Weights of a small mixture-of-experts language model, trained from scratch on English Wikipedia.
Size: 10 layers, width 256.
Experts: 32 experts in each of 10 layers, 160 SwiGLU neurons an expert, a sigmoid router.
Below are experts of layer 6 (counted from 0) of a mixture-of-experts language model. Rows are named router (the router's row for the expert), gate (a neuron's input weights, with its number), up (a neuron's input weights, with its number), down (a neuron's output weights, with its number) and show model dimensions 192-255. Each number is 200 + 30 x the weight over its row's rms, rounded and kept within 0 to 999.
After each expert's rows: a language model's description of what the expert responds to; "mostly gets" lists some tokens that are sent to it at least half of the time. This comes from a sample of Wikipedia text that the model never trained on.

# expert 10
router,133,191,197,226,194,205,173,260,202,168,241,209,253,273,141,250,205,241,233,200,213,161,179,250,233,207,124,202,170,196,186,207,185,169,205,182,192,215,199,210,221,183,222,214,202,191,204,213,162,212,192,228,185,173,195,248,193,176,206,220,276,222,195,159
gate0,197,217,202,155,236,181,221,212,185,181,198,168,185,244,184,251,193,234,169,200,206,185,199,217,261,200,187,248,198,225,170,218,175,161,263,243,192,178,216,189,207,261,223,164,187,199,200,186,195,219,189,177,199,207,260,226,227,178,195,210,217,203,201,176
up0,187,195,257,194,182,210,172,195,154,201,175,189,211,174,182,162,202,191,208,221,188,185,182,209,179,173,219,206,213,192,226,204,194,196,215,170,217,197,172,220,161,188,204,205,260,196,186,198,191,179,248,189,196,205,250,219,186,163,159,238,187,163,215,200
down0,188,215,206,185,219,230,153,178,200,220,186,203,247,218,167,232,196,228,191,180,183,258,160,215,246,189,188,248,237,201,197,174,185,235,217,195,230,148,171,237,196,114,232,230,222,242,208,155,208,229,203,238,185,191,219,217,154,183,182,206,201,180,238,188
gate1,209,185,176,273,203,192,186,228,224,221,231,169,221,262,205,196,241,143,179,211,232,215,193,192,177,208,230,242,203,186,174,213,174,227,202,224,174,179,164,235,238,177,200,243,224,230,248,202,179,187,134,188,171,176,206,210,184,183,260,190,183,216,202,200
up1,207,159,208,223,194,203,112,209,157,201,254,187,265,223,211,213,229,184,196,181,178,206,216,230,213,246,235,232,183,218,238,226,186,168,226,190,190,153,157,180,232,202,208,188,191,196,226,196,223,243,162,198,175,197,234,180,175,208,168,175,212,181,195,199
down1,189,158,246,146,196,123,210,158,160,220,213,191,211,174,193,194,212,170,173,217,213,229,250,230,195,200,257,252,192,216,190,203,179,169,206,205,194,225,235,208,237,237,181,218,200,198,244,146,174,240,195,178,206,190,190,124,185,139,152,215,220,185,239,231
Description: Proper-name head words. Later words inside names of institutions, titles and works, such as University, School, Museum, Party, Hollywood Reporter.
mostly gets: " School", " University", " High School", " World", " Party", " Museum"

# expert 13
router,181,166,195,199,194,207,174,262,161,212,208,204,211,189,106,156,150,208,262,183,213,210,122,199,204,204,199,171,160,217,186,251,179,192,170,191,230,183,229,201,252,222,204,229,226,230,252,191,246,204,199,199,162,196,242,152,184,138,213,182,198,220,170,234
gate0,207,203,230,217,160,196,205,200,216,205,205,160,233,178,180,183,178,182,197,225,211,222,187,118,209,185,193,191,187,243,160,212,211,188,230,187,227,170,229,247,195,198,185,195,147,184,243,198,168,147,215,247,217,236,244,203,177,224,173,178,270,202,245,181
up0,221,214,200,215,176,230,140,200,187,158,175,185,166,213,230,198,171,214,222,246,193,173,184,245,170,195,187,219,139,237,221,195,217,224,230,225,210,241,183,130,205,177,222,186,227,219,201,190,186,221,198,153,173,203,200,190,253,221,229,227,180,206,206,134
down0,165,210,267,236,194,201,221,231,211,240,184,211,197,200,202,143,199,176,213,211,198,197,188,251,169,222,220,182,178,214,214,247,241,188,208,243,210,160,186,225,231,224,180,207,182,202,213,237,234,182,181,147,206,220,115,179,136,291,212,227,195,186,172,232
gate1,187,228,231,213,210,135,203,200,206,170,191,223,170,172,275,211,201,203,206,166,211,224,174,167,211,197,244,177,185,137,212,198,183,214,249,211,202,194,189,188,228,192,224,183,214,195,236,186,213,206,179,223,202,198,238,210,180,178,143,222,175,194,191,218
up1,183,193,280,189,177,241,221,200,198,168,217,225,172,224,220,205,231,204,215,204,226,150,170,171,191,223,156,173,193,205,225,228,224,226,248,252,187,191,223,173,192,185,219,200,200,184,281,202,172,215,152,166,230,216,181,251,151,243,214,210,191,221,115,199
down1,207,194,241,213,210,225,159,220,181,197,199,190,109,232,257,220,268,209,199,180,236,216,197,193,164,200,193,184,202,122,191,230,160,232,226,172,179,169,156,175,281,203,199,201,227,194,215,165,182,194,168,190,196,161,214,193,204,206,195,223,189,208,203,224
Description: Verb and particle pieces. Action verbs, verb word pieces and particles after to, for or in, such as take, provide, end up, depose, forge.
mostly gets: " to make", " take", " up", " to get", " to f", " to take"

# expert 8
router,195,164,216,166,222,184,205,259,184,185,185,234,183,207,123,206,160,181,220,178,250,206,144,180,254,265,219,151,189,172,161,274,195,168,219,193,197,212,221,183,254,159,224,238,198,189,231,189,181,217,196,212,168,217,209,189,168,210,237,207,216,241,146,135
gate0,166,208,188,218,290,187,218,212,241,208,177,187,228,164,196,204,211,160,244,204,223,143,220,184,203,144,206,206,200,220,228,167,177,206,188,188,149,233,229,215,216,252,202,194,189,207,165,216,173,255,195,281,173,191,238,237,170,180,230,181,198,246,152,160
up0,187,175,194,200,196,221,155,195,176,166,197,213,196,233,156,172,162,175,202,188,223,203,193,230,203,147,250,138,238,188,250,210,217,197,184,236,174,190,184,179,190,177,183,287,136,173,235,186,171,236,220,199,222,158,198,238,198,209,235,232,203,162,170,226
down0,220,250,220,249,226,224,227,209,208,249,200,205,153,196,234,232,156,237,144,109,197,226,194,177,263,205,205,191,159,189,201,202,176,205,198,214,187,151,221,221,140,186,170,170,199,211,203,186,186,217,153,190,218,209,210,211,220,188,180,181,203,136,198,259
gate1,162,219,212,137,265,174,234,200,231,176,214,208,202,132,202,201,193,166,211,196,221,200,221,153,154,231,208,203,206,181,204,194,209,211,192,179,214,196,217,175,192,170,163,267,219,163,218,221,197,201,244,250,233,174,206,218,176,211,186,210,209,214,111,218
up1,210,175,197,215,159,192,165,194,162,254,259,166,122,215,226,256,301,209,222,218,185,155,214,206,146,206,198,195,193,175,260,187,165,208,222,167,179,222,207,207,251,228,236,184,153,237,171,128,222,206,195,224,150,250,239,142,213,222,226,170,197,213,264,172
down1,206,201,241,199,116,203,173,228,261,179,246,208,208,213,218,184,179,196,238,193,226,194,199,188,230,191,124,198,163,236,219,156,141,232,245,244,206,142,238,180,189,189,228,154,182,230,239,164,223,247,184,204,218,215,225,199,278,204,219,193,201,153,203,201
Description: Past participles and main verbs. Main verbs, mostly past tense or passive participles after was or were, in biography and history prose, such as became, hired, claimed, began.
mostly gets: " became", " made", " used", " began", " played", " started"

# expert 31
router,181,188,220,199,175,202,214,267,140,172,256,201,238,211,119,215,190,213,252,190,241,204,127,185,225,214,178,231,163,229,182,237,209,188,198,162,213,242,183,175,234,184,189,236,189,196,208,246,184,247,189,212,172,185,232,204,192,178,177,224,216,219,210,189
gate0,163,197,202,196,205,157,196,216,206,192,227,215,229,196,183,177,239,191,177,178,152,210,250,155,202,214,209,146,172,162,229,244,150,198,219,194,179,187,248,218,215,172,211,180,207,169,298,165,164,172,182,201,210,202,216,182,233,222,152,227,141,222,198,173
up0,148,279,206,240,224,205,256,196,195,207,245,181,216,169,190,218,215,174,208,143,210,228,223,180,227,200,190,155,259,167,229,175,171,194,173,225,195,209,195,216,214,194,184,194,229,184,195,205,177,247,180,212,194,196,176,182,186,248,235,233,183,201,205,176
down0,199,188,219,175,211,189,197,115,180,228,183,253,239,160,228,206,209,202,203,237,165,230,216,198,211,213,169,196,220,157,265,182,194,244,236,140,211,179,206,219,200,200,240,206,230,202,129,226,179,217,155,184,163,177,208,171,209,195,214,210,222,152,164,249
gate1,173,152,166,193,254,198,157,224,222,166,212,171,220,229,192,222,196,245,165,224,197,175,218,201,187,135,205,201,255,218,153,195,155,200,192,232,189,212,212,176,213,214,220,173,191,202,193,182,232,193,265,197,154,199,251,202,215,224,183,166,183,213,204,129
up1,155,250,180,230,220,154,240,196,179,150,173,196,206,244,195,232,194,180,163,163,185,189,201,161,204,190,182,215,202,217,221,226,190,167,206,254,219,170,175,180,193,173,142,177,227,173,186,218,267,177,208,189,178,181,124,191,158,190,194,142,178,189,225,201
down1,198,190,163,203,186,207,202,102,231,190,207,215,242,200,189,195,197,176,201,180,128,177,169,236,184,215,144,186,265,189,181,204,208,196,205,247,187,179,204,197,158,224,210,178,182,195,230,247,191,143,205,179,218,157,182,212,172,120,200,217,210,106,194,189
Description: Common noun heads. Head nouns and noun endings that end a noun phrase, often after of or 's, such as system, games, students, experience, leader.
mostly gets: " games", " students", " services", " rights", " events", " method"

# expert 5
router,184,163,237,183,194,156,188,291,142,174,191,229,206,219,181,245,203,191,250,240,245,194,138,217,211,241,159,225,176,212,194,244,183,209,261,210,215,198,193,158,193,190,200,237,219,210,206,212,197,184,192,225,140,196,277,206,182,219,211,233,188,135,208,224
gate0,179,210,186,220,215,163,179,213,179,188,233,198,212,212,151,158,236,173,181,184,211,180,191,227,153,210,207,168,262,212,168,173,208,227,189,178,190,169,246,194,187,229,130,209,185,153,242,222,220,241,195,185,232,230,173,227,177,190,234,209,198,177,249,256
up0,193,241,197,218,163,217,203,204,189,177,223,212,220,233,189,213,227,215,158,135,161,209,206,202,152,237,184,188,218,192,163,192,203,243,192,236,203,214,241,215,205,180,204,196,214,197,177,211,217,220,212,215,208,224,196,161,178,163,163,169,228,219,233,207
down0,219,130,236,257,209,234,214,146,248,200,222,133,187,215,211,172,190,236,214,218,199,168,186,218,174,219,246,243,159,198,199,199,216,188,201,230,201,259,231,183,217,210,169,214,220,185,187,184,176,247,192,197,138,186,224,250,246,227,192,211,218,187,159,185
gate1,164,190,215,213,196,182,229,222,229,172,207,178,174,246,203,191,243,169,240,183,232,238,184,191,175,194,185,194,183,198,136,197,195,225,249,181,149,206,228,159,231,152,199,210,163,202,210,218,219,146,134,280,185,213,216,188,232,193,198,208,218,144,212,190
up1,139,209,178,201,147,237,214,200,225,155,209,167,177,199,209,166,215,168,198,218,157,195,196,217,225,205,231,199,234,256,140,207,208,183,207,142,161,154,268,179,165,203,227,199,236,177,218,228,231,215,189,158,191,184,231,243,274,170,239,151,181,216,208,210
down1,223,214,173,205,196,207,190,99,238,232,220,151,175,237,274,201,147,216,216,202,201,174,200,181,163,175,190,223,228,249,170,181,183,199,205,215,213,226,224,195,191,205,203,242,262,156,167,168,200,137,137,228,196,201,185,249,222,212,137,171,155,174,175,245
Description: Name-interior word pieces. Short lowercase pieces inside names and words, and common surnames, mostly in plot or biography narrative, such as Green, Brown, Kanna, Harp.
mostly gets: " Green", " Brown", " Clark", " Harris", " Smith", " Cox"

# expert 17
router,201,180,170,206,190,221,218,270,156,160,204,166,208,194,134,207,190,221,198,203,208,209,160,178,199,246,169,183,175,222,199,215,193,152,187,169,168,245,194,229,199,211,193,210,194,184,177,236,241,217,139,210,174,190,286,207,171,172,195,194,182,175,190,211
gate0,189,198,204,229,259,197,180,191,204,232,176,179,151,199,178,125,254,167,212,189,242,266,230,154,224,236,210,196,217,198,202,202,149,183,173,259,181,211,256,197,185,246,183,204,223,221,192,167,204,163,126,222,170,256,198,157,217,180,250,164,224,216,200,191
up0,198,245,136,178,188,157,193,196,205,231,175,181,202,225,258,174,195,153,224,212,224,151,241,204,215,154,190,261,234,251,162,162,237,164,176,208,162,246,199,195,196,240,205,213,219,239,261,163,196,145,205,156,151,237,196,188,258,217,248,234,209,198,197,184
down0,197,253,187,146,170,225,139,177,194,161,171,176,200,176,195,190,178,174,201,189,187,198,216,185,211,171,180,223,143,229,178,163,196,203,158,185,193,200,197,209,230,180,117,199,170,169,237,171,205,209,183,206,243,171,205,187,152,207,154,205,211,230,183,208
gate1,225,236,150,193,155,257,130,200,174,192,244,241,234,211,186,175,195,211,213,249,178,203,233,191,153,234,264,221,223,190,158,166,150,211,176,156,240,221,225,240,222,212,255,232,234,170,215,195,235,178,178,177,210,206,213,253,232,177,196,141,149,204,202,239
up1,164,209,164,165,247,214,220,197,244,168,231,263,183,171,210,212,133,194,179,196,198,237,204,191,218,228,248,221,240,197,196,191,242,216,190,217,192,153,238,200,204,194,208,259,198,175,230,196,183,206,172,179,202,159,183,190,183,186,235,218,174,194,221,173
down1,154,184,170,183,186,181,189,250,212,175,234,154,206,220,206,183,196,167,205,196,247,183,179,177,195,173,233,255,194,219,147,185,212,186,137,187,227,191,122,187,213,209,188,203,200,202,190,157,247,204,186,196,180,195,252,189,183,193,233,210,186,219,213,188
Description: Common noun stems. Beginnings and middles of ordinary English nouns and adjectives in descriptive prose, such as tick, roof, tank, trajectory, heavy, gray.
mostly gets: " tick", " hom", " mon", " bar", " recept", " roof"